{"n_layer": 16, "d_model": 256, "n_experts": 8, "experts_per_token": 2, "d_expert": 288, "d_shared_expert": 0, "activation": "swiglu", "moe_layers": [1, 3, 5, 7, 9, 11, 13, 15], "router_score": "softmax", "normalize_top_k": true, "routed_scale": 1.0, "balance_loss": 0.0124, "balance_bias": false, "router_z_loss": 0.001, "init_std_router": 0.0344, "lr_router": 0.00237, "vocab_size": 4096, "norm": "rmsnorm", "norm_eps": 1e-05, "tie_embeddings": false, "optimizer": "adam_variant", "lr": 0.00153, "beta1": 0.9, "beta2": 0.99, "grad_clip": 1.0, "batch_tokens": 65536, "seq_len": 512, "train_tokens": 584400000, "steps": 8918, "dataset": "wikipedia_en"}
Below are experts of layer 13 (counted from 0) of a mixture-of-experts language model. Rows are named router (the router's row for the expert), gate (a neuron's input weights, with its number), up (a neuron's input weights, with its number) and show model dimensions 0-255. Each number is 128 + 32 x the weight over its row's rms, rounded and kept within 0 to 255. Numbers have three digits each.
After each expert's rows: "mostly gets" lists some tokens that are sent to it at least half of the time. This comes from a sample of Wikipedia text that the model never trained on.

# expert 3
router:081132092090138138121181183124135104136142161092154149123184122166125206095120120140167074122101123113116127138128120089131131067131112194143086105154111167148162078121176146100157112115132130112184120158120162105071134140100168150152127120143138105100117125142115135175123097147200136138098139077091171123155115078151119149132158182167142195117155046153090161120147142166119064123156156148131157128137075203126115121108088115170147181127154142121110103118106136122113138185108144156149118115141255074088155095096144111150121094155141130129147024159184148125159136163068105110145128100146137134153101155092134070114133141113068158127117144147107136178132137172099096107051143085135159127150118179096168151168126119088146082131134098132105049145132104127131160110110121
gate0:107099111128135128134131109157150150124093174159120088106107146206143116170117090174170067083031111149178166189100091087115195184151178104090123144175118111096097091141155138146121116143152129164164117108098122167136121079112168194185148153135163092138122069153169120101074159066130139118100098141154209107165071169176157183121162073144177122147107065132147146115171104192145122146099125084095162088128085140162145146172125181144123106136100133090074141132094135159175160129166139150110138183133128091118160089177131092136144138164118133090140121085149065118173158114089160113149155167131160138095128105141134123133106173133164113162119079191143063122123118112042125135142142145152105124121162152109096153152094123129127045170144182104096129107113139118117127115148070
up0:160121121134110142128129179133094185103138142160119157191058092171080129083143136136189122180167136107097043085141128159135164135150146157130114122106132115114087126065125128151126152128090172137112101072128087098124136129169157084056109175156131144131085140124139154147160110094090083064150187113121079194098076076138086141153103190116127209098153209123073130132101141087118153114129114200156099138131155142117167133154145130115117083114140086101144106095170066089137131139057107092113133105088118045134120135130122102166086105170118064158119176127161129121124135100152146107150078086148094179120155147107155119180088144091089078095131136145109154091122215094144103114145104129087139093153121131099158095151169151114113195101095102130107137134150164146135104183173087
gate1:149045080112146078191143129147114149129165103106165106130098104184190221151156121080125049136115097123105077131161113129130089079175112141108157162077129129131127199142134103107115183154151132063038159157137172148114095145131188120123142149127096113161107103132146099162071056100140171133146152156154151145180085140148139146136150116106082155070112060103140177080110134129097066160145108163117130102114109100150171115092134223138151182117128134161116128140091083194135137121117198135058098141157169104152138132147150096192094159172117150115153126114145129178183183144110101123129127194111129122161133087095128146142106124109152113146141122118132103209114160127151082108113117140102137159189117169158166148107160135149095098157093135084164112102104110148106137106141133
up1:103146128092097118164117083134136132139154115104156144100102103109158192198158112166121152087106100194190078151113060190133117117139171051162141145111120132116146105143182135163173147116123128124161110170121139147116138148130154144148094113106123112110112076102105098114115106080152088148125163142149186146086120196106120175104099060125125188156146110141137125090157068151150087127178117089135128129133087128157113134160131102117099150117130098127134156077167119137200160186087122140181170152148087128174146085126091160121091103148097190134121149125138088131172111115111140138144098145084107091168096099097111112124139139143069136175188119143094107083065149142023078145194124165137084089127139151120053122101247113167118105105120155160142115101179105072149171149152116
mostly gets: " un", " comp", "==", " v", "%", " can"

# expert 2
router:146119115141160162101082108111102125140094137148101165085144095130132136086165139139139132083079136118144181102156151124100157090126095121165115148158154112079170138160118150150120159088113138136187129132141211139125131147109153143155106082201113093185127081145069171094081152098158117089127129141106147134130148154148156193158124090161114163149109102129092095114129141145082103147114148158088117123168113164102101081127112143127076098093111118122107133102097095116141138130113179164101131171118251089104097139149150155156178137094101135084118022163140152151073133115139144112155095141128161113117079113073086144125092092119111135124111111182159196136173107187093131122073151156145139177208112211158153162194177053080151139131115105126149081157109131137165171164094052
gate0:053077092055111149139193150128126108141103061161184115134126102113138153177090115113146110144127090112121166176082107150169091145138072129088153099136141103123129157133124116125082095139112099119091072147140101113147149061093168097147161126107147193138144146145159138153143134082097150131106129158145073131117142122101139083129172101107150130156137033082095106142094184137120108131131175128152059093187120097066162147116102168161138184070169136091151126122116141128064094135156160161161076081053156116131122161147060116145074187145091166077211159120114126162154152155166117143056148127110113138139127136082102123172132095139145150146142104215132114091102083143176126153139110081122112106173131114139168125139073115151149099155207143113114082130072147095098147129134124
up0:176101169101159112129168137172180159119128132161104096154138080086077121146150146144131120136101102118147114131153117164152099089121086101198132114137138071152100137097160179074122122138141115132089141132147144106151163109117133084125102129124096151102117187195129139167195144098134199098149142149113121135105183161112090142158145166103105073136214122144105141114114114162188093104162106144080125125132125114096189163097046162065102097086149126127198180118081117120125155154183156119161115086181159063135187097110096128093119132087068175043136077124118120158146119162145176115146110201135112121112157153110091139079131117101149079224136156141128159155123109145079123092161139112163099090125119105110150092112133135175132167113149122091120155130046157101111053116169108
gate1:132109099129135145150165141127136163121046094142148102086125144149096179148151076108180168158124050123160133178134136165191164158163112134108168142197093123133118152154100066166108084112132161158156129052149074140101112146149184211133077114140146127106118133122180106145133064081112162136142077142144128093134118065128158144139164126157134119071155083103071183078129142164130119124174179139121120163138118159113145106147087143152155114125167121124111072120099128189092127103120139133082098121127153144169142145142195113148093162127126171115117103121099190105175094124139134148104090115127092122132211061081135016144167155132117147116130089114134187124150155132148148177130122091133075141124124134140084149143078085084128117129077167151081157171179146075124093158067103
up1:105179100077155130069131100140146096143121155061045126186120106104115147152108139072042138143094175168145114099088128100125161152117091133119182130144103099186123087110184131165146153104135125127116076097104094103086169117097148166077162162121118068146117127114096160151140144176109112128104134117079101073129132081126082119092131109173118166160164130123116107153132113091125090161120142082172083143106113095137136127114103249093147107052111072140101176105128120142157161126125163139115132157092124180194142133187065155088130101155181149159176158172121090158101111110142101121160158126159096196173092080055126128124111207102122108114159113134162139121145125075154157110121096152131167162092164128164154119130077085155129129133168101087055138108110120091125104126101102
mostly gets: " R", " V", " \"", " J", " K", " F"

# expert 5
router:132099114117158148118089163127091087104107114113144157074153067158125173081196085132174102101124168164088143086160153112117160112159171139163114148166168148097182142122155121135107084090120050117148130149051169136125111125101152145176096086131119138133134105168086121164114120111189113114131162135076169175131135139152144175146163196121111129090091104160118065103120097200097103162109143161104141112146087142116066105157115153169168138131176150080097142097129207160150171201061134154094161178099208071102092102083161118147166066182178160085113124135168104158156163142118146073174124118166126128117094099082118136171096119142089168144182096139151134170135112147112091127062148124192145153091131155117150158100108118113100116141102148147092094152102122135165141166118088
gate0:108148123162131132118098141147114094135137137121101146182112174182125147102144127177107085098157092124207117107132162107167186132125121165158148155101119101113141106075100147105081161117098160200138137143196114185043112096113188094146151062153146110146152140133097127091168164144145145085091170162141136114171143159182145195102151171101141143120136134156165164048128135084141145149043142127110138065121160111145156096182077152186080101089112157116129105186126112128051170092173148158158178120146101089133119133102112109113081101118111133190155130175141147105183132114148147121150147073123158050119125129110118117141108135138094091097135102142149143121120110106102138138116129118159123179130122169074123142213191159158127155112153069165133124110209139143211121112148078
up0:124017131158153115095131134136171104129072091076128191069096134165096175181228145141160131133137119101103118112109125142096145103094136094128108123164068152154156205108169092097122114075131116080145109094159145126117051066085146147131100157093109146073094097093146150139143164115151127115093162164082162157116156095135185184132125134091010176117095046159143111133165108130038123131162135118149116085152094141081181110126085112116133125114115128079165116143129113184164114097161115114131096140140172115125089131184151125146166103180157160063149118141130150096122148131125144127096146114106119153141117155152107119152149129154115158171138119146020110139110146131092044102145081125148142104141120089131158110107128113142119134194138166150148127143172104152133126128097119
gate1:115082142125095097107142082149090148170077147157080144114135115117164106150151140086131128170102116080066094151146130128118176134117103118145103086143114168127114103132092087098084129137071167169177113115146142161186124141094133132174126168156062134105113091130128123155094136173072194190149126113107164087136156099120149151166100178206168164184079065102123135135163150112133093153187165101105108108171130137091138091087115163170139161128149162046128140137156124183161130142150107099134163116150157152078188112129159094113096164131124091062104098081119115145111113197105159126101112121114084158189188130143141113167030138181156143150123088159131093070096156143145073200084127101149129165141119131164100191129156098100127090176169151166116098157096106143120138071133141
up1:118169125103152162067182154117159116053132110130168119131174135083154164169129110160127124161139120180111129102145163071166135105107116125047155125135129147146122038097106130105156101108149078140114119168133110098152125152135112137158141073073140148089122131084098120096160121082139081157146132146178130162124106122176083169082110088128139100110138195103139111142149120168073179179207137147138072150015094095109212109103114146160093124195126099152138115103121125125125135106095064144098094141130130130145076190132097151124178072088144145067133130138117081194096140146138179136104121138124113108119120150150149164108132119167169155095098080049110192128098183138168143116142171159117123110098140054143154111090129093121219157098120119143125121132171119151127115116092115
mostly gets: " the", " as", " that", " an", " his", " to"

# expert 6
router:046109170131194135098141141144096065119140075132115142125124112160088112144104111199134162073096184098125139116109136131078136102164088121118113189162130137093179154155148157106114084105120188118120124160147174131182123088094108074146114095148137095128087130189091125177143144114114144089137128147084136162165096095129161122148151097136114094114121108194152077096105137112091072144129158130053134139107102139130122094142122129155131153068147136142113144085132166114163171120139128176121153132148255121094150105110172111160169114165129128097068011136199088111153168113162136109154127142132096119154088103136140145100100157112126123158161113157141163163075120126118138155117163118119131178151138160101129158119120086115118110119058099139109058127092139128130103147135103
gate0:107173157134125164130160151158061074107120117127118099121111122109071111116076169151083155098161140158123138138118136077133130072128160141141130152156106155151137136145124129082116197115168125175161128137145119070100065124066122115115161120145111127108103147123179077070138085107146090155200131109118143151171117164148148109108058100105168119121164188081180118120148107120115112188149182124133197120082091182117142154116096166112132100084135165134172163146122110092102156158107153142131160101078175097152131076101075135143109059131115147194095075094218122118144156165124125132151088136116089174074173126151109147108087111109069143133168127126138124136139222164103152097219121138116115085114135084099165150131093080095105067111114169138124094131119049136145131196112134
up0:126134127149122162156135163142137106105179108158196135139152109102117094122103151132146125100108180143081098128165128123112139098118102194154093063107144180125142117198123134170129142066156126157112156172165115093118160144136135159142206182109119151191083172096112109121099156139158115073158166157203157185122159095099160160131114131138114150140172124121122079101164197166090136127182120129074173167098105156119135096120103128140188147130140094185198145182087131137118148109142155202160115128176126193087136167154180129168165108124175132114128113157095171177118124108087132161184119113091164137088099108169133161096093123048103157136165121112165133111109161123043084055150101167151093130129083107118123156105200136111129132095137121149114146146066145152204130118107169
gate1:147167130079164093134115072127111074163145112112170150082143156106102140171147112123107159116112164133146183152121163078115117092115106080161112092110111158122111132126166127155156143060129136124166144162121192129176093108135095108102153078143133140149080135102098145060100167080162160084130129149105168122103121143132115152144094130147130151127150144148142113180139140063121124153140123133065146058126084131080125113103053132187132127157144191172114144080134109057200151137163078163103134103126163083142091126121186170121145068173131125159167099072155054147104144159175142115188103122145140099094129103137144157145146093075069225139141150057116150088093082160138176156141155154119142063142129115175146134152137151091126110086098080109123176129128095183106194188108154
up1:147163139122120135210186120126141131083144107181153146125156159152104170143136186177110203127118170083111082145138119126130173140099084122155236144208093146074170090118169175170158136109183085133146128127099127082178196139116114120151148092110155072127178108157063105111185123087125197127153174134065122183136151147098106068120107192078134106152159113066118064083135123127129112141129115113136153098169152124153091126132133136210162144102133146194135132119089171116102120135145072142143181112158117075149141153112125168099139166132149146171147124108151144120145136089142112097086095139092098158128103142117111118141148115094133170066156115102138155121092137114196171154102169159104137134126079082113167090138136116137146165104137124166178122143146067131082171115136186
mostly gets: " part", " h", " ad", " qu", " pl", " co"

# expert 7
router:106107094130162183106181142152079104131174150091139162089166114142093134131169093097146105130121165114105089089179092130087156100156135169142101127157162123124104107131173111111108084101109110129124086128115130144130112131152140134107136107186112134154124175161110139144108120093140158076152173127071152170135129073132125183110135149110127154142106109153112064138128135152113106142124186163120117105120082176121087077187130169154143154116099171111087076109122115118120162221117152143130178169112255168115079108061162115127178091120070144090115161162195109140152128137121138097120109141143033111091107073083093086130092121122092164147134087177099106147113145194108158161101105103163167136152155107113148141138126080082113073130090174123152108156153099167141182146117173
gate0:101066140118114132166143137098089142175137148148090097121050178182151178146125168127122100160133074099150119164111145150102109115108117101164108098129107121102111189105104129138082095111106152169098154165066121113072144182122148120150120209143161118124121150156127151123091163116125138120043117119177225131108117075201190090138156117148143178083112149152138108101169135136108108083129225145051091105129149100111074122147141167105118137141113155174124140090136104183127123086131117124165145124115145095059137141151120121096112179108116143085191115105082178093164166222101075109138143109117137107081132095112078110154126139099106171184138054136138108123154130099067045128135085119133148168132103095166149166118137143172104118114177127124142098123138146148157171102157122
up0:093137094110133209095107134114133120143113130100098143095127181106146150134074150173036190121103097113158133091151195070123081132105127158166181147136124154116106111100152127113167107091124130138100111226122149078146157166111122111175144121188103153188121128094108106147139138113157110158122194171083101150146134099106126140047158167094174140181155145174111119086118137180137153085145189051095110135142168154131131109102207122085093124117107092116048155145113111143112134074058184131137090121160103159125095153182123065137145122116156112080133138126102076112136168083195090106104143147096130152144066136124144124140039141161173169104088094093119165150054135125174130184137110106155156109116130094146112115113146091145139136123143156113171136123129084124092156135121115
gate1:050164158116104117123142134110131078137128149176106107162166123124145141086187120191147187094116098128136100047170155118090138160140088146074089133188115100111142174076147169120093124151124103146129093157050095046137118136102117116138105114135112123120115097112097102138153123116104081106124182125157123122141147171205154078144185128080128183157130173152142148152112132059134150132124184150109097040120103089073168126132121106159172145196086136125082089098154147120134115150063100112079129108129118123140152122140176165121106087097087135088111130080072116130133113092121120146129139132192096131107095120122166104125136165141151137164143142166101135079151097131114120133137228209146097101081159174104140092154146153144165088145123065113136125147127044089091112095189100
up1:102138096158116086158152156093164153182156120151144131204136111119154159087129103101088146189127135132098128104189067131119130085078114180161126166192152080111111146099137127109078163125154158116129106125165104103139065130154121138134160124148153159146128144125099142138108099121101082117094121159107168121142090101091121170150160137107126128155125171199097148133069101077166145130165066148114182101095124109105162168161151143148139165095035068127133185090134144143134052154143123095163195064089123148157124097115143105160092125072128134219139138114152149166077111123125105136149082114201140093151122144166111117086087142079136117190139134100060133132138105126092130110096157137034181146092132156091192097154173123175110144151121157090168103196101090153118119124130085
mostly gets: " University", "ics", " National", " City", "ations", " John"

# expert 4
router:114148101132150143086099142164101087113140121117171196084132109159075128100111135147164115105113155153103106071189135117086139132175134149129116141166211079131145109163098108110097118077114084122117171122116165166102118143137154143147145114187072146156103183163126119159082133128130147100134173114115166150116138033140148178126147186134124129112094112169124092120156144129153093090134160142073146078116066131108154118140145158187123111137116177116126105105119095110150109163107145156137179186131255126132160140070122124125215121131144117099130058160157102161147154122113186093141105095135078137157131086110109096172134117145124150166143086169132138143108116156131142140114108095176182146215145112151148142176110079088099096149152126107115158159137119167128192156099098
gate0:111069118112154085119106097192118128127114108130149106121086077123137149150128100173156162142195121142213075118140138110122126145183147138130132099100149090153131118191093169225091140118114049119156114077134118145178087112133115128128124107113092148137143132153134114138093150145097144143114159137191130142123113086137159136164093168129088134170094087150144097137114185158126116115109136084141138179147103148134118117128118051146135192096093149183189110132119065144109149158180129102120094120158149136112152137100177086150120150141162172087079063172103207167112171067101126042131110115106146145206070111108101147194147119123138146208177094157139134155138155106100105134184134142066102179101124086071169183136132100136131117137153141138151100132154178091082119089150162
up0:116112148140131122230145115171114162132101114170167120181134114080118139124141142080142157167107110100132160114183062165135111127101088099169070154110083164118154106159110122153142094154072128114161134101116158107175120121107155187124107113134150114090097140152116099173033129108142143172135182148083179187175126162118157103159156133130101084092171155128111093185208093097112152022136082080172164145107175104102127086123121062153126171097158142092057112166107167103087088155115086147147167080166096108118135107129125108125118173173119125151081133122090207159123154148154115104136143142145122121137112165123083126109114139128094099130142151076163139124118139125182145123141132104118127096092185161195065174155163167094116093125121107121141102152095043112098163123137158
gate1:128119133174169134134109072148064097165103169091136094119083150152187100121150172105065057153143119086161145115140129132123118103126100174118098094109132145164134114159157140142088170129129098095156049099156120186076077129122159113149133142160181139125116095146152170158141105095146092101067097170145184137078034125119095154061142113138075170099118164063032125099171116163150131170122121110111145099173155106146116110138101151117107129152136161155096128114137136110168089130114128158168157192107130117145118172136110098120120161112154088074163130144134140083191125071128113135133166173134085129211085085147088155128143142117122139119174160231127141162114118127192116130110151114143175113152134097106139166143094134083167147182159168134116103091158123096156119051112066
up1:067179121119153097106136133123110118141135129080105105121103151174129195181124099178131142162090128143154171112118115105111139123097150155102211122063115152130108084119128085101130158056151088129144165115110119100160146120215131097162110142178155111137142159135166159182142005133122160116174154117108073145034102137075114122076154151144147098137151115132135143148105115157180068170150124050137119139127162157097127140198146148153151120147111064126140173161147036144107138146148134123112149089142152105126147053064139172133145182110151140123082141072108093119121092187130169160157158131154126128110188144136102104121147137181120168171122135143136158071174158204127159131161123129169155194153170120136092111094141166104111137160137122105148118135125072123163125141103091
mostly gets: " Sh", " sh", " Mar", "az", "aj", " Har"

# expert 0
router:118096107174158168101133139135153115126161157108146130116180082114131155118149124088127141157090164098088158092101137154108142150135215183163090117165201162117126150123172154150133114098157093127117089174120141150103121129093163175155135149113100074136099120128134139206129118078162098142157212160130137152108171179173135142137164190115131173116098138111072119094131095162110134150103103102154178108179101123115066131158099152132146163154163177072120120112133134120129155135095130129119164127145244067113108138111184108148184117139088125125091027153168131117094177143091126061145095129191172091124107110127130174113118117139086124148163115175148179150112096181107137130118084042131147125241157116133116153152089139133111077129131114113090094151091114174116175129124130
gate0:052181161117175172100149145101126109077167096143135114031086128120108114071080173158168148138129166133113142144108105119156148144132113143122169057179111153135106194083164102086135085113093117125147100175121116124085102149155080094143112200066135090143090082178101173181102136092086134043126124174110154125170137095127154061156097140101097143140127175102164157119114134141122168150125094070073130141097146135119155083143134139134103154140162165084148146103100156147093110110108073150103158135125117072151166180145077131140163145133090180164118130155166121131112130200165100101180121050112139098107157141149087116156134163144076103083140134124082182046070115144154204123106151154134114133135088130125201124144104127137129125152137123125133128123166150142067093139119165
up0:102124124160196129126113116116094148088151062157125156146133143098077138158025154114220073059125075117099098081133142132133114136171099122093125107132160143133093138133164144081116140116083145052104147141126134140103181135172098149131119185147143119164104153149152146115203191163089145046099113105134138181099118086109084130138117096079141065184132185092122104083086149120151121110133137082136108108160111096138156123105160122119139189153151173109118117059166149116112041116157140117099149121170133116157102141122140145103133152112091142127132142089135083128095113164122149116112111198156049148143158154085117108087111122123184160153136038117138113166135107145153126105136170121188141160132112067118150108187138093166117074125079162089069190133113166134157125106117138
gate1:095087103069120170095157118158133153082169219124140105152154129078173138131132142102113062176127143174108136117127146176156130155144164131115114117162160166120186150152124097133101158124076129111143173151116119173121145047149186150150072195084106075086157067178120095167163175156152119143141125165149152113128108109132133098118141138146109159112074159175138136121146133088090149112163161131142126067118203213160068169135160175143125065099192124134126115086134094181122182126083171153150109127110125074177130171168132138174111182111138127151090140138145112128138158104174089123145098074161127129132134109132122115089120150144133137127183095110097136171121078137197138171166102161144128097100112168167080123134134163117131120112170073113070153146119081071107206170123091
up1:136142167078065155068160076130130094146117141151104137104076191108085131189135140101092153103148155117166071142107098103101120111114183169178174116109107149159108140088101201208147114116163154148138125108125098162081151127141138095231151155079130122147069121080146101067112176153153071165084170147160103150151138140116130147130144053106103064112117137173150134147127077137097144150114104145127137098088092115089141046132124137165158182106102145139092159122124131137145120143153074061081139146097130116149109117188156096099118118169097116132158083135111077126135197084166107155176137153123147084136125138201131122167179150107106137117076077150128185101067105092110164132145201122118154137131091160145138113120167146139124187159130137100189159131139177133147115079130126
mostly gets: " L", " l", " Al", " al", ".\n\n", "–"

# expert 1
router:117149132113129153110153139140113105122176123096151179102154132143098153072194122158156112122098153150099118068131090111063159080158157193105090126165138104144146100141161144112064120132159117111149116117107173112127089105085180122153133102178127128115084132146117145200123115080143112132157145105075148142127117144141142152130201183094119151141109106208119142142169174167139121132130147166127113102121073139088070103170144147151169119130123186107058102105095140129129104143136153136120176150135255154098156095055134129122166111123063138114091095117178124109184123135149154108126104117181071099134099092077115113120066106137094145137173113158147099169164115139142099154036123094188143130112161204130192106138157085102119090123110119109113039118136108149125152143161099
gate0:080130169121152137142167117103108193144112048152098188086120131140067106069092148123174157184079098099103129158130163080186149128134116072109113156163102077161071141118160188146111101076168125097129138155134054169140153112145108151168147116155128162117123148092124123098164144173189126103145127122151101125129067102110159165105164153145172082123120096139106116127091131142095162125106077162101164069190142146119179111231146112126129151162118149156167133082134062170147158132166153130115169147094104110176120094121133105122196106098144118157156149175078092102136155160132080098154118116097173081140125116088179142065125108123113065133055118148140100147120170109116085111081107101164168114146142096113142126144143100178139110159113092067184176124124072118106178135125082
up0:137116172108159126141139137169104104145156148132092127127095178149069151113155090124124130116084073146147134133138093114110118089190185105158111152187150136143196125139088142130121173081165213091143121063145133096128121163180150159175102092147132114096096034062106150139101054153127113171143120127150119126138097055135113163112109149088123066081102101162140128175084125105125148131146063123125176047090104117137180104141191120169222159115153139155138163114122166073108148099169177179186161138140154154124161172162080135170120150102134093125148138148134083104133103138148161143105123132154176122138176092137155127144123090077115182164123124159171135184121112146127155085104127140112131144112129072088110143199058107146103083080130188106118183116111143122096113112118106
gate1:114147162090127113133153138113114087104199085098178166135139176139110111113152187105096126127185165108049128093129185229130127042145152142157189080166095152056151133138147143118095093052116080120138126147123151130110091125114139089140096116141152112128155057084117089108145136111154129192168104074142097140135126123140156136177138096044135169202167129129113132151116146129038122128127110209143175144114133146077099100134109158167127154160141180101186096133078165189109104124155154164140113170133163170075099144164129113121159080140140108094127116114124176104150131141121123118113087116094195101181126095104113153133098129064203110112127114142141112098165107138144131131148144066157118110130128143152154103123065086070115105113091129128147133099075111146150183111120105
up1:142151120122131123111096179106150114158129081076168124142163107106104172145146170128109192100102132190138068128155096119110148111110165120144148094188115121126183101111093101113156057067135097131113110113083142126068088065141187115135104133125162177082078122152124150135143135091113109119123132134166151124075124101071094098135142086157171161151160130124096146192071138197149163159154166144199115140095162155103206117121099141149135091160175119162127115103098123146163104165157214138173092158112125162155174094110110168208118103199152087129098125138121155069143092137132133099166152097107176146127100124106157140105136048124162085094130062146100070187147175107095112151127079119140099149113159146133121139145120110090102132190058127121103121096041100133123118097143103
mostly gets: " two", " cl", " three", " one", " more", " all"